python train.py --d_shared_expert=128 --lr_router=0.000489 --head_dim=128 --vocab_size=16384
Below are experts of layer 11 (counted from 0) of a mixture-of-experts language model. Rows are named router (the router's row for the expert), gate (a neuron's input weights, with its number), up (a neuron's input weights, with its number), down (a neuron's output weights, with its number) and show model dimensions 64-127. Each number is 500 + 50 x the weight over its row's rms, rounded and kept within 0 to 999. Numbers have three digits each.
Before each expert's rows: "raises" lists some tokens whose logits its average output raises strongly, later layers aside; "comes after" lists some tokens at least twice as common just before its tokens as in all text. This comes from a sample of Wikipedia text that the model never trained on. Tokens count by the router's weight.

# expert 31
raises: ".", ".\n\n", " ("
comes after: " ", "2", "1", "3", "5", "4"
router:455527474524464535596528497477532532528494508496566485497545531442470513385491574531560431475574570421493526537463554542398579504468583507505563579499513483489578503487416654461538483517567514
gate0:430507558530511639398555547528419496488515390417500461596464423431543551502461450488545532531612573474542442529490539407504431630499482422478559487577409485626531411562501398534585496606522492
up0:612539411447504539591398501444554440548430530446507516496427516509459542585469530588414520489427442529518467500504469515472475495563501518561546487501495424522405458582485421479461498424489443
down0:426469486485464536536478467516480630409495522548507492498501484321484517408439509456533512626525583451489583501472555451422548525457598486515566399528468415561549425513512484447604519567504460
gate1:469492434429447575589458393528490465489525444402455559481538495447489538486459525404473516480556505475497517427454452503497456572542550400534536537473435468524543489531507457486513520560511439
up1:487425487461482490476506436497519429485451504508461479484478551473401541544590601461461576540436559471531479491484522413431492457439428475484598495531531563504517469498487517421539464446522413
down1:526510534559517547429550482596478495509410444510549530464475527522484565534508582557422525456472462581525569515496497515480529517545459471429598499385521453498542575559536518612512480409415532
gate2:437525564526492593499504430483490532547473559570491495642412540490479479480547487515455459489619482531500513507520475594516428540580487496540406470573535489567519435464532594480464555532504520
up2:520562481501440508452473520488489577488464429521482452553443524466643480442523563476439382531519479601547550550434580537503455511482390495468475495526532547516547435524414510489469490451622564
down2:479518476534528476503399500483513496502464538483442479468440561472612453504443447454584544499500492550590531574447426435442500539537578466424447506541475499513485519526505538510478411468513336
gate3:426470494525565523506465549500436474536523493519481350492492417531475491542572525497436505469517464450447473470541588473518500506490474430565582493513559519584568438522396521574540542585552497
up3:460553566511517482424457495539508551560499411489532459480498480530465411436544441492527529549461554450543510534446566570465542430446534466588530474463449447508396418572459566392485468535529498
down3:525522473462440542546574500471477390474443597412502482502479467552558427549415497421539529488469496508421568517490473454618499425525367444490483494531465452551550456486490457422457565513405490

# expert 0
raises: ",", ".", ";", "\n", " and", " with"
comes after: " the", " was", " to", " a", " his", " and"
router:512407463523544532479424458533503507462515501432549492500552447477569444513484504499498523433495589432442556461496585532443502448503513494456545456465480511542577518417514507466584458406550556
gate0:500498444459592450470513417505520565586552471502527533458535450401515468539489495520454574486510543432462520496445442526452474434582533479385632548511432497506473505488464508566491397493443520
up0:432525475489464539507530452537538462476484531443537555443489498647465566485440475496537518530415444515494431377553522473446485478507431477564517580426424437521492440424485473464457564559480461
down0:547488506410556524507481514456595662605488521552568483516495419375475491532453489446570504540450391632569484493535488524564531533492416489546571528476524510526538413499447484485441516507536380
gate1:501478420501545596602486501504532518545526498477499522575440432540460478474520400579451383468472424491503534473511551504539535482518507413406515469486530436467506510546556527498443539528460505
up1:453594511520601440540442496474481448490563507539570574445445596536409529420535485512550525506494505465514519508556528426458550498447567569544492569508517504499523490430441420525540519549440451
down1:498516543552494541429527454401505424472475404497500548513510482528532404548512475515528548545454531497471558552559518508414553542534408457479477491536489511446485569490513539424489528536497530
gate2:504460545503451480529437494600507436451473498516534495493528406642534432502503555465462589493488483569509512501553544475589512511471556579587465496487565541409639466487419485435430519572573391
up2:538464535427483455545473534572475422501488517503496432473531525479550448575536506452520537418436548570430524524523544516469460598529560541452503491441403462445534563526448481518466479535538451
down2:544565461398528485444488447462486515471545530513514394382471407455409435503506514498440435495510588533531504484475583532485550538485479532444558409426517508578491619475529494467552621499516563
gate3:506413552497554504563512495486421565564537537542487415451485500404534471571550572486501539500530500489513519576366522446407501466568499471512522497463543508489519486396504514499559565468572530
up3:479547536503462522524496471485548593430485428633523493578557525471508484507481509486502530462501558501466559500451551548418512549462487542542507456509482445559558528502468473498499483471445491
down3:459530539494510470530482468529487464537476565482448545568362399535528556566360617459491518545486489463538581393494548556549527511515455459413463452545500488537516527474518573512539534496454504

# expert 26
raises: ",", " (", "'s", ".", ".\n\n", " and"
comes after: "9", "8", "0", "7", "6", "1"
router:519481474552554465465476512400469493461486560468454562575553490548554550467514544487458472543446546482408500442478495453510462468469506435506536582507506508471557442483454456515509501578524384
gate0:534480632492540540504556539525518501488411508546431542519470507487459506416530415459523509433473489481387503545464428486393500560468565453592499550601475520549552525519439473427462535485519397
up0:520450515573591441500430493422522475437553485528530545544446508502497559465481449468429475483443426453436526511487466445515539569529553583547525517551472466441502564572485469476508540490484406
down0:550575571456521599545500478464517531482459511526619491535527520543521469522476525530528436491499434546515441457534527600520482488470473560549571501501520431529350489502458446430465456435599565
gate1:579569440505568630419453485520472612608495569510451522505494516507454515405444508500499538455484394432481455482466528441471451520537463553519557590527480467533562520569445525528470467434488528
up1:504531437463497485480476504488508480554519572516507471476540479578504526415452494499523579452533475536465539591491465477506431520445494532519364570464521580480537395511486447568559502464444538
down1:507465502540502529563402479522459602493536523518471487554516619513558567458503574542507507514551490502522404529482486489528497480439378494536518498461518551475491514454520408579473533508472457
gate2:460456516533514529574468439520465492536518416508487472482416477473567540463464489530611454466492475544409483546505519437578457509458520435475417498631523476472574559493463467550506464510510525
up2:461488490569595550417485487496426552478434526477397562473438537467502616536467439555515524471470534437477562614493501535557511507473495484512516450483482558508451523501486447489424532493552500
down2:485459543545477531563515483373548482481544516584569471527582533537397533497493546409525515505542586526517537519549574557491550574446534532513448495516426437454441493516506476536450485503581479
gate3:535485511519554514486471483529451514546472525618453481487491485529541519448505439511513521566435496473370599498426549559490443476496569482470440497523440450503462429476543594617436436608526454
up3:541511523472547498532576484508532518446502503502545458549546525494415467454560498510492405597501455539579466453498578514510497510493493446505530544568522551504491506439456591429519434396575536
down3:495619546487446490548482497477529486534530479419521568486494552564489466520510499505503432531542517523541463608444536466477449473466550534465536512590492484453466454564488593466589491539530483